Experts of a small language model.
Size: 11 layers, width 192, vocabulary 8192, 81.3M parameters.
Experts: 192 GELU neurons an expert, a softmax router.
Training: a variant of Adam for the experts, 502M tokens, 7665 steps.
Below are experts of layer 6 (counted from 0) of a mixture-of-experts language model. Rows are named router (the router's row for the expert) and show model dimensions 0-191. Each number is 128 + 24 x the weight over its row's rms, rounded and kept within 0 to 255. Numbers have three digits each.
After each expert's rows: a language model's description of what the expert responds to. This comes from a sample of Wikipedia text that the model never trained on.

# expert 47
router:159175174111111117129177099112104106132145116123157155118163158132097120101103144151142153176104117111129104167155133139155154092157157099128127112113155138142131099100142158120134103109094120158153137146141100116164145117131091137130097099167088138091150142116142091108137157106146168101178082129114113131131134078165152112158124128089169156133103131158112170119097100128130165117148151114144118121079085104182138154099121081129116108161116128123100132124122084126149099113100105144131107123123108122145133154119082158145123134150168155119145131112103106124096143115127126156
What it handles: Determiners and time adverbs beginning noun phrases or clauses, such as the, this, that, now, when, later, often.

# expert 51
router:130152166120145113163127147075122095117098114150122134123184130112127077133100135137133147144108104158150133156133166137187136096138157125158139144103145144141147122122142138116126139115169083124104098105100171136119150133140110174138147118115123113076161103113186089109161140145150157094134125119129122082155130114168139074126123125138147142119156166105127132102123100126115099137130156088139120117118142133159116157120089121146130143110114163133125143132164102159143120071079114109079122116145101161106169118078137166149109100114120129098151127107110082125114104099100113145
What it handles: Digits in scores, years and table cells, and rare pieces like q, Q, ñ, ant inside names, such as Li Keqiang, Guantanamo.

# expert 30
router:181128131138080087125169140092129106144112108118122139155174143111117081114087129120119120135133141150121148133134159140162156130142171122113169104138141168143154123114135143114120127074168116120123119125109103146142192128142110163134096143160108149095136078103141087130121173118113138115140139117149097111128121127135148113150120160089153112096123102151146117120119159183139161102155130101103091095114118076133140131168134094140117110135127134174110123106121131125150127148117110121112124096132102143169221155131078160153117108123121106108139130130131097145101104135133140163
What it handles: Single capital letters or short letter chunks starting a name or abbreviation, as in S-atoru, W-u-Tang, J-en, and St.

# expert 43
router:121144127111100096156107139140122148081166124133104131134162138098119128060089115077116113139083106124138113166167147119149156124101116074155107108124167166167085112091138110073130167098123122108155124151121129163126147130128138152117110101142099134126127151130158081092100097117135150143135098111113137134148129133149162110152153160108156130135107117169115173108120162143123106137176091123090100145103096126149136130089116103157146070123123152154071129110143098166111146113122102150135116123138144133162168128123100143146120125119150127118131178118128150099098125141152120142
What it handles: The word "the", name pieces like di, bi, Ge inside surnames (Mun-di, La-di-slaus), and middle digits of years like 2014.

# expert 61
router:108131164153107124166137147075094116158141139155132127151145126134123091174131125093134173167107070149137103146115116125180153114151179077088092137157188108146143112103130116139098099114154101143138092154083127086136137121145115134147154090129125125109106142122128095099147148099100150151121120160148124101110134129133142125118160171144151098124151135160127204150120123171105117123124144122111097099109151098143111113115160111134103133160107147139097110152145116123131124136125126170127104145134096131157184139127093091158109125109135100112155131161104119127107120149129116163
What it handles: Infobox field labels for place and person data like Pop. density, Area code, ZIP, Elevation, Died, In office, and following numbers.

# expert 56
router:120127143129061125134111149126107113124112149120112151157141169120140146130079107088118147141074142099135154163122103138157171121113164074116122139128148128110128099130161130104127112104160118148110115147110117147117140091144121155184149166144124122095099118118124136122142140128153128143130131098118106110148094116160132123123157156136166155142106135188126161130110136155151102136178145140175139116126135094102161127057113110151163127102149144132103099122103131103130110125123116147119092079094094126147171157099120153154096134104156123106158156156178109096126137132114165175
What it handles: Word stems awaiting endings like access-ing, remov-ing and fil-m, plus CJK byte pieces, semicolons, dashes and spaces in tables.

# expert 41
router:161150165100118111156166089111103092122117142114135162146149154121129090123104145138124139156127105159112093143150130132151179121084181117140105104119153124151120133117165138085122104105143066136160091154138111135159137136146087125110142142131110141099124123131136096157104142096123139121134121132112114101140148118180140107106117165091146138112096115183104157086103172116154151119132126112117103101073105069160138105148118085157145137130099147137117160097148127089151133124110111114096148076119093132138156147141083152125135137150149110083136126126132121136113097103129136172
What it handles: The conjunction and, plus subject pronouns and relatives starting new clauses, such as he, She, who, which, but.

# expert 23
router:165145156100107109159157131089122100144113118163146158192161138135104117138112064154134099157098130133119122123116125161149135104133142120102124111107153166103115096128182129106146162098145155144119097125143097132162157115158115198122147125147115114101112115107170118135139142147169170126143133130156093126120142163143156103095098115110145119125127157125086135161102155163150098118117147121138119088100152102164141113157133127148108138161106137179125106111125165148152092091113106147125121148132130155160159154140109149126149132082141131083159150079162112135118153131121143145
What it handles: Capitalized words and word-final pieces in song, album and proper-name titles, such as No., Is, Air, Talking, Brothers.

# expert 26
router:183117157111113095150125156123109098112112110125137157177164120095117112125126119118125130149118099160134151172174141143170158098158153038145166126126142109146112122120127143100149108083141121165126082154101111099165119132140153117139127135124109151108107153104162109153151139098157153163084120134148119109094101121146145119087132112118143113147154133128124155135082173116121137124146103107145125103135139099152103133124127112104148134175131132096106110092101098113128095099116098126117114139123076102166201110123102109141144112105140125088165127138172117114127127130122150110
What it handles: Wiki heading markers == and ===, heading words like History or Career statistics, and taxonobox or infobox fields like Clade and Conservation status.

# expert 9
router:113141185140106115145135137091110115119121107137171154113166148138138078124107121116096122152090114141122112155137128130155150123110137118086094111107162121120135096077132142139148125102178098155141103122163109092131130125134141149074114065116104136110181088137122089088124140167156158143140129107139093111129113102170142114177144105128155122120140159146116143117099126136177141167164136135123114101100088092163118109107117163159174121160104114146144151145117093102108098137098098160135106124111132105131138144156117108117123116103157171117138151161148093112124106107104110151
What it handles: Descriptive adjectives, prefixes and first parts of compounds after a or the, such as non-, human, small, black, iron(bark).

# expert 10
router:179133151124136068145103159105108142155124123103159117142179156140129148156101092119122134131096124141118120182155130135203174086114161105104154124130162149119143117102151120110124169093156119131145132137091123131160156100138126170141147136146145144130132129093142113142135131129092121140189084122151117101144175102149148102143159149123142123103124163131136163159100151142105130141166149106146094076106122104162135097113117141152115104161131125143099112133141163121132116103127122134147101133125107160165144128118144160158096125130166136128184136136154103106081123123148144165
What it handles: Sentence-final periods, quote-periods, question and exclamation marks, and closing == or === of section headings, such as "." after "MIAs", "?", "!".

# expert 48
router:146172155097096150142146121117082091104140138118139146149150149145122127133121127152138130121079114143107119144159149134167146124114158069122110095146149152181112093154113183085149158084140113166110086132102107154161143123115094165117149110121098153080138165128135097156102150132088156153143077123130129139128140112177102116111135158102108109118149150194124152128113137125110160156138135128120133072123124095130134136069113092119124108155128162144103109112150145133130105099089097105121095094122096138100158129133093121155121134124155103105149119102129133120120122135147112128
What it handles: Number digits and the unit or count word after them, such as miles, km, million, percent, years, inhabitants, in geography text.

# expert 5
router:174141169126124107119123131123101098129154131144181144142156140140107148111073125103089161157080081140110126133141141118116163107124185084087076102113171142142122127100137144124150120106142130167162094126141107084107146139119142144140166120145093131124119142127161091105114140112150136145152115144140128103141146129145116089138090131087137088126117164159136113178120144167122122136137161117148124100122107094137099103119130159142138094156125122126104157140113094126149142117174072116107111095099099158159144175132111126135087160126129127129167136116149130122111079127108152172
What it handles: Nouns naming organizations and categories, especially sports and schools, such as Team, School, club, Film, Open, often in headings.

# expert 50
router:159126165117123066150129150106115153141147153168128136149166139111149106107108091145116164184117138157115093156134157118145143093087127124071116166119171139126135092116188125098130132120137118156113109091127110112134147087115129175139153088124128116149159108095160093151143147145155150114141110098142104105117131101154158114153125137088150121148150154152120137100104143104195151139141165141145118068142131127169120119155120135112141134162142188134111129130143114139147140128125089129137132103150114154163162133140130127148113160072143131129172151122143093102149127127140151135
What it handles: Nouns for works and language like word, version, book, episode, film, plus syllables in Turkish, Chinese, Thai or Finnish names, such as -ğ-lu.

# expert 16
router:160138157150105097129161140120073109136118119103133174128150169096110082113114166113085119177093110152139115153160155137158178141111142109144125111091149150143129134105146145079130177085156084129128109138098141153136154074151090136140111110167123131084118100121142108138151151122102128115113137116137155109101145109129133105128106144126136133092113129123128121122127139157115149141164135120097099116101112095134129142137109078112140121162106172136142135130135099171131121147097149117101118083120099117156194126140084137116126068148131114108163137111098095147084134128157142151
What it handles: First piece of capitalized words, mostly single capital letters or short pieces after a line break, bracket or prefix, such as Mac'K'ay, 'L'arne, 'F'eatures.

# expert 42
router:148154169150130117174115147085104132132121117088159131172152171137120126123125120108107135143115139135175099139164150155167118129106117062081108127126170169115138123115156129089128121080165159146138099132130101086147149103134112121090133143132096133064130101110142092153164147120142149134135107108136148098116098095141144134153128156144122139123127129153102175175067132148123154123167129102140122132113135088175125143115135103125120125138112136130119156131134139091140137095119111105110098113118135143113198150133127137122088129119117070134146132117172119125082125118157145160
What it handles: Opening prefix pieces of longer words such as dis, comp, ex, con, out, pre, as in dis-assembler and comp-lement.

# expert 53
router:120132129121106120161153155128129136122083145131129126124186174131134115148120095159128141131108123142157092193200141111163166075147124109142125106129147161112099129148149122132146140137177086134147091132080134120140132120113103180105124080120155122130149111119120096148112141106141121156166117109118115112131125120131160113137144155123158136113127108152105161121130157123157126112141141117123088111072146132163109154125163097127156125170093125134090166103124105141155162122116095115125127100112079130114165135116090126169118159117118188113181131116134119073118128130139098132
What it handles: Vowel-final syllables in Romance, Slavic and Asian names, plus number punctuation, such as Dam-i-án, Mer-ti-ňák, dashes in 2010–2014.

# expert 4
router:147149122130097101117141166121112135145132171139159145146153184085078109111100139125143150129070099138103102167134142120158161101093146069095113083126144116160110105135111152092151124111175116164106094156126116129160145138120178165164143123100121132127113088122149118152109140141104164137115122142141135132140116124139124099121140104128127111122114130155088158133131131131166116130159123130131105095122106089148126136151143131126089109118111170162149119103137093140111151133133135152121099127161113134186211135124111126175092126140125108095166146106146104103123119090126161156
What it handles: Middle digits of four-digit years, mostly the third digit, in dates and career spans, such as 20'2'1, 19'3'3, 20'1'9.

# expert 14
router:167140165094094119149165166080141099113087120149169125138184162151133106134114104112119151167124107132110110138142141117178160120077124084131105137147189138143145111100153166094158097096182140153137076132157157126138153106153132167132160081089097133122110109112167108151105144157124166118097119138139122129133123113182153117136106141113139142114144161139104152134111069156163090162157141098146114091115114088161132131121130113141114125135124153163097097112138123115105119145123118138097118133108120152139134123128098144149127149108149154138156139127142116123144158115118133140
What it handles: Abstract and institutional nouns or their final suffix pieces, such as action, development, government, priva-cy, education, plural -s.

# expert 34
router:117151176164101090158164147083108130109139105132112118159135133150132127117105121136166144128131151113128135138099153079167148101095173076135115098133161100130116129148168128120124133102147111115103078143085126134123124129175133160119115131163116137101145119094147067091115144109114144143162096164147134087120130105154120132131135121081155117104124112125108138144059148136100153125149119113125090100119124091151129139055118137149148139167129129150097138130132135171147125102137113112124143117125138152127170142126050109123133113117165136150151154136158110097113126142124129177
What it handles: Decimal points, colons and spaces inside numbers in climate tables, coordinates and UTC time zones, such as UTC+01':'00, 1'.'0 mm, 89'.'7.

# expert 39
router:086170163149133104160114165118127165121092121152151146142183156152149122135125109117119169147107138144133125133134123114125164110095127105130122101103162136136153143112138166091141143111158111134142136140115137123102149127127117176122126109157108129089114111114146116107160160127137151156171123121117098119100083127160145115132117146117150167092149136119111119121073155116200129155139147122108103101112130125132152116157160152160158126180101127092110134128112131139136129072122091115103106085103085125130178148117143140118090160116172087127170117093159131097130094116151118180
What it handles: Endings and pieces of Eastern European and Latin American names and places in sports tables, such as -ová, -ović, ș, Romania, River.

# expert 55
router:107160138131130129160156133105107144097126103115143113126156141143135088133127096089101133137094142134140151180155152134170120123125173086113072099119139145158127123134149140098099138097126126187107104134109112132130161109128168182157133099167078125074140117123154102107130141136116130136132111126126097115114155140142142077100157133135163123129098172136093134123149138157120119145172111139123113138097143125140125127087161149110120130150147169126116155134136117123141075127149130126109079131089102106131179152145106099117117118126152109057165121129134104140068159102158125150
What it handles: Vote counts, percentages and pipes in election result tables, plus party and outcome words like Democratic, Republican, incumbent, Won, Nominated.

# expert 27
router:152116143131100101150137135076119134096094093139169149133146164144056118141127075118127115134103123132135082137135140160160154108112130094094162116130130141131141120095154122093131169112111118148142106126097121103098182101183109170133092149182101114104140114100147080108150139110126197131121118117126113089111113107148175123144104122120153123130103128166097119128109132110141141130165162130126080097132098125184113128121100112156121089124121133134106146123129078122117150138128106117139154142113089142164189123098112119117131135112139104096136143092149130119106135137120138137
What it handles: First bytes of Japanese katakana in titles, plus capitalised name words and the or of before them, such as National, North, Highway.

# expert 17
router:123181152162100111158147140101103138134131139089154121164169144129104103129081149136094138141112123092105113151136131128160159150125156063129119120118171168101124100139099144108120134082169144157144105111162080126165162139129135109117104110184104127116118129119138091145160131164138136115176077135150129103126133109152127116142144156141149163112129145149099135149128124127142165113136130089111079118083088099153142137069140123107148105153139107139110159116111123122176107130116103182118082146093101137118147171108113161131121114146136118126157140113159129102112118132144132149
What it handles: The -ly suffix closing adverbs and passive or auxiliary words after was or were, such as privately, severely, be, been, found.